Below are experts of layer 3 (counted from 0) of a mixture-of-experts language model. Rows are named router (the router's row for the expert), down (a neuron's output weights, with its number) and show model dimensions 0-159. Each number is 500 + 50 x the weight over its row's rms, rounded and kept within 0 to 999. Numbers have three digits each.
Before each expert's rows: "raises" lists some tokens whose logits its average output raises strongly, later layers aside. This comes from a sample of Wikipedia text that the model never trained on.

# expert 5
raises: " (", " in", " and", "s", "\n", " "
router:431573476486465508498543512496590573471558502532485494474437473577447474497560474455487506595515389529466466563587547525431580491530534552500471507494510537508649441471547479608523509447427401504620557500420497471550424472547505458475565554468538440526575377420450565552370592496466523551451508520494449490498502552473505531563437559501510472449513476548505483501481484545525541552505390466489461456465500476519525451409485501508547536547489463577448518607581533556453465471513494
down4:541549572507496456506527529583563510429528591561545495612476538414478491526533435535501437497524486508544541498393466525500541537505467525527461440547455621517490504485551513468530493464472485519505486520477438487409516458424438433405466387535455533564494439530584569521476562468556469582452489519491516523558520571397560451451551502471465494437519516504487556439427576547531521444498594522449503429539399558516427363591449516414453562555517522545551409533422531483489487507481493
down5:553469556504395577495441458598438493495570549466505463517522563448497445560523503538477463506511444504521517585661568429539539546508493549478521534518447458468510434517491584466548542461434509457496443502496536502551548400432475541489482504500548551529536595564574512513507459465458489595517521599553475451495482437579562572536378442475433482525433574517553539470530563510525500482507406367559505494515467435501487463484474543536475505587493511453544427475457534441441519547358502
down6:541508404407518488526516494478488496497517417528465599514488495523459455493610475457450549465476453632510423503500446506621435474419485519517534415586395544445575552476501507626485517457558562538394551465470484559413529505471458549581488451478489481533472463404478463525532373464488497539502540533511516557421573431474538444519482386459490423490494508459515509587474448479432455417482475575521457539493482566551508535551552517472559565407447490515471483457531475516447534465481483
down7:450494533436435558495500555571424522433462466580518488400519476461499530463576528570482561465484481515557547508497565510419608468491557452509535439535448492534510487484521484521459487514443505506569515500596560468438421553470495581469535484538545601463510513353520442573535488470500490510452509551492461409483528465563489494500465458471526470438452467489528618463585402503478510352530428547489472465516548441583540593436591467535472570486412491479460514460509468471471386576472430
down8:496466529515493511504529561494465509453458388478525576489524465484521582544495402491453430485463483385443561526503488474477461544633486499587464542619477459542446470425532480449468491513554598587447478563500508553505473479468490496525506523526445524449552530479576502479556508397456511471469498566542521407467414575442484474522592557496397496544423592538422541619552515589547421455514481434518507537548472517497491445515530484393489456519521411521563591454459435481453455490449479

# expert 1
raises: "|", "202", "\"", "-", "In", "See"
router:450560520510462563512517474500573575481579545562551455409422472600515444509529438496449477626537470532454541556573471533410589446501523538526496537499493473496661465519506504589526459468439429480579563510426484474571438517473502421540585509483598451493598448425427538490371605437478523492470521432557410488489525579497529547525507529472447495464517522546511457500446460562466491524519449476495463439509488433513480486443524465512567573510500446564463539605534543487470526523511474
down5:500490446413536578547429476530446417565496487468509499427551549472495425497554509438553526525500518536522556542534450571531520489648508488555426535567535462466483469516522468446549490552453546502382594487459584494488357459496486488463492518487482551477574442510562528480555598368386482453581465472498529586500477537488509446467482492529421471574428508480497469458512525573539584465444551560451452537504520489485494589509422511407461548458468497518518456443609484546594468524513481
down6:535543478492536453533545457439446390477516456528477545487414435443467557423483529551566571506474520601487524518579541511518471534423496471588425459495485483469424441470576461535466526517480475508538439538493456578504471546471562391496441530529534484550514463535483481624489432421386420461478481531546475522496436503504394537452492546508529534488481504456463551478464452470482449580556510502447464552543520651481516414529579592510581472544424498341472482447510463496522476584532503
down7:402514509501534651506511502558466445555554503530463461536447392511543607528472533525564496498415533515542447459508486405519463459478550565527430354478529474574515510539464458551426518365549479473497509521497609511499529523514522529532514593447523452500516561495505518594484468583540523491456502525625529550531565448450559513509487536586530498474573496486493514561454483462541517468458458411541491438479588483478554522501529386512499590477505491496433430450526633485537522548448539
down8:610506513567441455519482543577504433532459424505464486572514468483471501503495524403497538588487457493469375483456529444444510535451460607518438441504533601559479482495538459461519505558479542490478584550454504487510464593464547459441614550514454425502568435486495421424560444446439526504496554502456432465441532478502534488496441481532500518484501464453425487454564412606533653587522607500479505437491557590490523537482505470517519468559525488461486438363434513500522516487546541
down9:526580451501488423471486526426562433557496425458474488507530427576434539508487630475503460466542465518458454535517391444490472481472478478492539477519501532511443538527525471527513518409478503429506504537481458511512390530443473514554564495509470540545527452559419536421475467578426550538567434524505488547545578501622499488482473472465523514464454451514469464500573523598394457405356544460530589469651511498506468561468608465532545472464433490483409533487533531473451568562552494

# expert 15
raises: ".", "is", "f", "c", ",", "h"
router:438532453549519505466577444481531554519542476528477502467346358615448425454554506482426489518472481496493508508518503537498516529463511540445498487415512509531552560466569432546468550449468479475519615512493498412601398449488526491504504528379522469490500464414520509551392563496490521464457482426526443472450455611502598509516421609416459512454557581532528466518462402564516490550485494519567572407558451431501528485483468446507512490477553434502484447521448543510477565486477483
down4:472393456536492496458533535571439476432511509530523604541409570459520549519557420410578453496563403507522602498530455530470509581430525619446563531473562447460592466540557584551482502469525453521472532534471426510430487548492488591554474498504483570507484508537518473496474470500501474491581534529522503512480487559565531572608442442557447435496524497475463516515497559488533386427485488482499616506478419511501556577553397509546528521532474581441460417486403423492516565509506463
down5:416440554426575442581547476442588549500530513556455482442584541399472493569490451547562420510410579517520442535483482449481537516585482498531528438482507462443536531502503463501555489440466520442458528547479535494506548489477473413513568472431485510427512588543517578494481497452571514471456414568527472413533501427595427528455501463447519413440522507512526559473605489481598566573420544588503586556524468551447380522453521501541487426612501523511547527532499529496493465478575483
down6:563516448400469525591530529340409533450513549460513512471424476498549467503487456558537507510493492498463388526447439541412477519507527518491483538471562395508621451489578525431518494527473530520468502448550406574495504547490479498423516524543591500482502409430611424503531516533478566463560453477474440551493472522484403524436535467526605521480416555492467558496560531481512498527505510509457475601485474549427558407566452388518437518501450450446528504466529452515572537421498463
down7:449430382519536521609442526499467504556437499426620538492536454489430431449537471504448516417447499464487541450512535561534465565477436489418466488525485474492448471491528479422530532582438605401485526507515473470573530478468489445472484437493431602468570547441441607447353441534390568579505474423517490480528492453415508524490520493473548489498482457547630448515582534448533518493521543470518500581551460540524467470480491565517443504557454564514479489531505600477558502496501536
down8:512463565504463534547467532516557485453475563519502423457446532586433539442512462518477503537516484487470512486526523509481604585513523518480526461468496641411517544574424571416475544537501551532586573427616576551404593535466440423476573477487545509470492544541462514436523592399573525536594490494458449472530488518554449472460452505524486507538543489482487408554514546537450467465490414471422517541620536578543397522456476422513566518536505463456523487555498527457484483410564448

# expert 8
raises: ",", " to", "'s", ".", " (", "\n"
router:528554536563492534482439484506455489414475524540447565461415470597435449455470530465463497520521535497470579462541483614419447454526573518527548510422471487566516429532456477505548515377383488529575537451513521519579459426474579551556601554417525375516520462476456579504470512530370482536474512537538479543440544558582447503641476583574559454528512519558444525481542508524404510514513500473458595494507534563551537448462517533487449541558532476536476485520493523559484478485487441
down5:460553500397521509518510595483556510493570461522463509533449451540510446481543569531603587501491577494341559485560400451505479462465508509448600471528426429483534508488459569473570585498458474565488404468507546519476435547550534522515429492520489494437463483390527489454545614488454426469445626505510461500550517519425482517393527473529529419520495521485479466503528585526457443466522545500545430556525551525475595551500418466476584486506570480398535412497535543473530508489511545
down6:560455531528449495409520529477484416508505460482521399528515612511613492540514474473440512436481477472573564466522462436485525463527457526481498381513471498454490487530440486580430492403575475479475452468539524445547528502483535468426465579578537568421509486582526564456408445467580501502478401503557471475502459457498506513433433419616467435423512433511422456404482532502510518475480598523531451525553498432525482398587538527537508446535493534513414426521467453436502587560439524
down7:500443482424464474589562542540492508570505524537383605464445482535433544606498504513498496580512490543515558411466543551516509453414615482527479516525411415512575504541473465466525511498490601527527487603528459509534473477524447584546510432478473495559484499477507493547454482600415531610508546579501580470524468519399502498544606508514475648497521519577595447455541514494443493483496480467471511523534482448517510471557551550495410537468613468518491490593517459469583565479505510
down8:491449558526472530536513611491568541490421581526484518536503423553455467500439507374487467395496539603487483531472524507419503522427446577443546558482479457489604410506518501511361531460530523550366542538529508351556469515493573426481471563549409490506502488470543475502505485517517524448451520543527419567527479598423483481455429502507476550519463513449446477569424552544496539462474492530469488514461501512498565531496525492397458420508456503575517433487562451530530531565400530
down9:545489501525559573524580576539428385581536485515406563486523468562490570552445456522521628446542491520480515456512468484534477490491446510467387510510500425426544462591503461465483565486503470516502489532554501432460463401523510521597501473502465527442415475463586455464482467482558445437478508515401411508538537428551413546495538475544478587417618566516586499501504500520394495484466448412550556570552475477554501422529511516555526457458517447445520546558511398527544429488518479

# expert 4
raises: " the", " a", " its", " their", " this", " his"
router:472521440454480488575482532569531565407515451538577449515461465587486473461389494448468455490407489466402561578470509495518583418468512505550469510420445557519526481530559476578535483451504352459626520503523438507565481505496566525498507509391603476467562449540519534437462548513485498458481538476591526519495482491574485461466554581427461439501577523528421473446477354569433549483490461515495582458508502453519461510479482464548511494477523447520568462469565540618506487455535550
down4:527520511533470532521505519392507423490537542472563478510433538528466530445474546483550433567568459485434559366493501482491529521410517516493459497501503527504385529523506491500506465468464474501436461525471566441488445580577552560545531561522414491489447493496452476432426462480468552499531492542414500436490516554503478513512433447401459528466517536533494348459552559490480410608568508462628414507533570458609480436551451556539461445547510548437520464565487439516344493515507526
down5:378504523446441534451544425557583458544555428604629429483494471543528601523531451520522471528530460547503493447515542518469525517510482520483446515509534464529427489524544555571507516527404543545478444549479440435486532443452523592482483514452447458384594469530512538432431552493488419518462533540500468490490466423458449502479427516524466510478476473419460494451458465501506477520629591563417532495466532481461358549559437478601371511529539515482505499521471494483477465554590444
down6:531457525528504528570441565456526578540501438409466520461336509482401540439437489548417379436480533488432474596556516624525467554494497482497536575413589462498468494486507545477568517555544579385485508523584454534471546517457505623516554539520583441480618434575509499461519524483541516480521437425424532462496491510553488494563537459458547533534473494481508464483502447516472498574456548569505442536474447503516452469433545483488463546453460539549524520575527490475454393526520464
down7:506383521519436557478561499528428537513553532551496508542436519493460524544488461548542539542432509470549636522554517565583535429445406518513426534561561511494438400541550556378446466503420510454458459485450453416517487446506438468438448449588534499363508591560534415435449518499515506505486554486418457484500530494508464463512538458432461500453544418507581545451536598574452418525545539551516543507493525496394501566425481466573466513453469447471461490550502530531539525476539473
down8:484489497498474500522427507519540533468544560484532487469519547530492517513444446539552485511520379570455461528481524552531531553448466496484514408484503524468518561447503458538526580400547496483406498556493408469541518447402440479492577520400505560471406538408529504470551459524504504573464528468487523416476411534437569457490509525522669484514477605461369464507538419488487486453506601523486431494469492545521437515517447591534596507440460441452452575568503466494516527448469639

# expert 2
raises: "Scientific", "=", "-", "Personal", "====\n\n", "==\n\n"
router:523504512509586502440440517527532525417474521526570527479424443627453490497500518371524531569565438525516591583540547520460539534406490439434445589479500496508530478485531510528488511527419480565497531447444487497513416485449507553456555540509532409476528482478512565507548484457552464468458483537482420514437564595497482461451412497565511511528441487432567493494482432529545545528512489446469526350627532523574537460451559587484466456523505463447476546547537543566563515344454463
down5:415565572506529459472564455596491404448449517518570423450515499517464430463424447556417468487564516565437523534528455591520562391494521470553480546511533520557578499507597471551516490536420550594503435456434483503517499509440598526466568553518414470535523445466450417407470493515534521475493496528457469501513475586478468486485526595433479464453577505522464486427501399499518517480488541532582467373484384511505550471446535491524567524526406542457459526542604504511487440483445539
down6:544493511593477493389474418509555487452545539564496440448545519464518478482496506496550485562461457575459451425538454509508555556485462513643541426462415467594456545488562607467548574419466500558458552455577564532457538500438488496494483578450557467548492552484464544471521545551558408494456540424475625531522560507459482462508557544519419533441549449568492481528472609501454465507533506559462498553571512417444506499476502511474454562418582503530494514468427600565535577548560509
down7:531516546493502489534512491483503502465457479503500572418551480498501536539518505545419509577419496508512540508524364485529415518552479539424476402490442556458579546450415397465520529425527521509551474497494463545581502427487582522501498627470561581565494540432468528527420506545493417505453565494503402553624486438537474533558447417477539522557489432401498445524513601516486460385541470483538487507541461534450457453520425400533471516446467529613515539445461541439530537452519453
down8:582434470459436506486448508484495530442557418558508547470657535432603514509552437535510505528512462553520538524505509543514452427479460487589555517486555473542456447385511480469433579493551492530577488493536494547453466528479425437539448514544468477500450512611532455493467539532563468540514520367495505467547456458496529484560473493408488503479619490532516484562517458434622511505467603453470573483410534507478442476437392416472546559560496496470479536571491577490568479481581433
down9:430491573565529370517522497491557546546498406491569477510485494545500528482508505573422471405547537471480449527570498569560478486512465528457531434340498496478593558514550503549488540521461492532477534545446509460527406528550418516470500515466492455498569517436476506491413416503520479538472607452521444594559490565472465499429542527446533512464480525527529417438553459395437451500519544462583511488527469479584509515566527562446554461508430369541540513563447517433552553382495438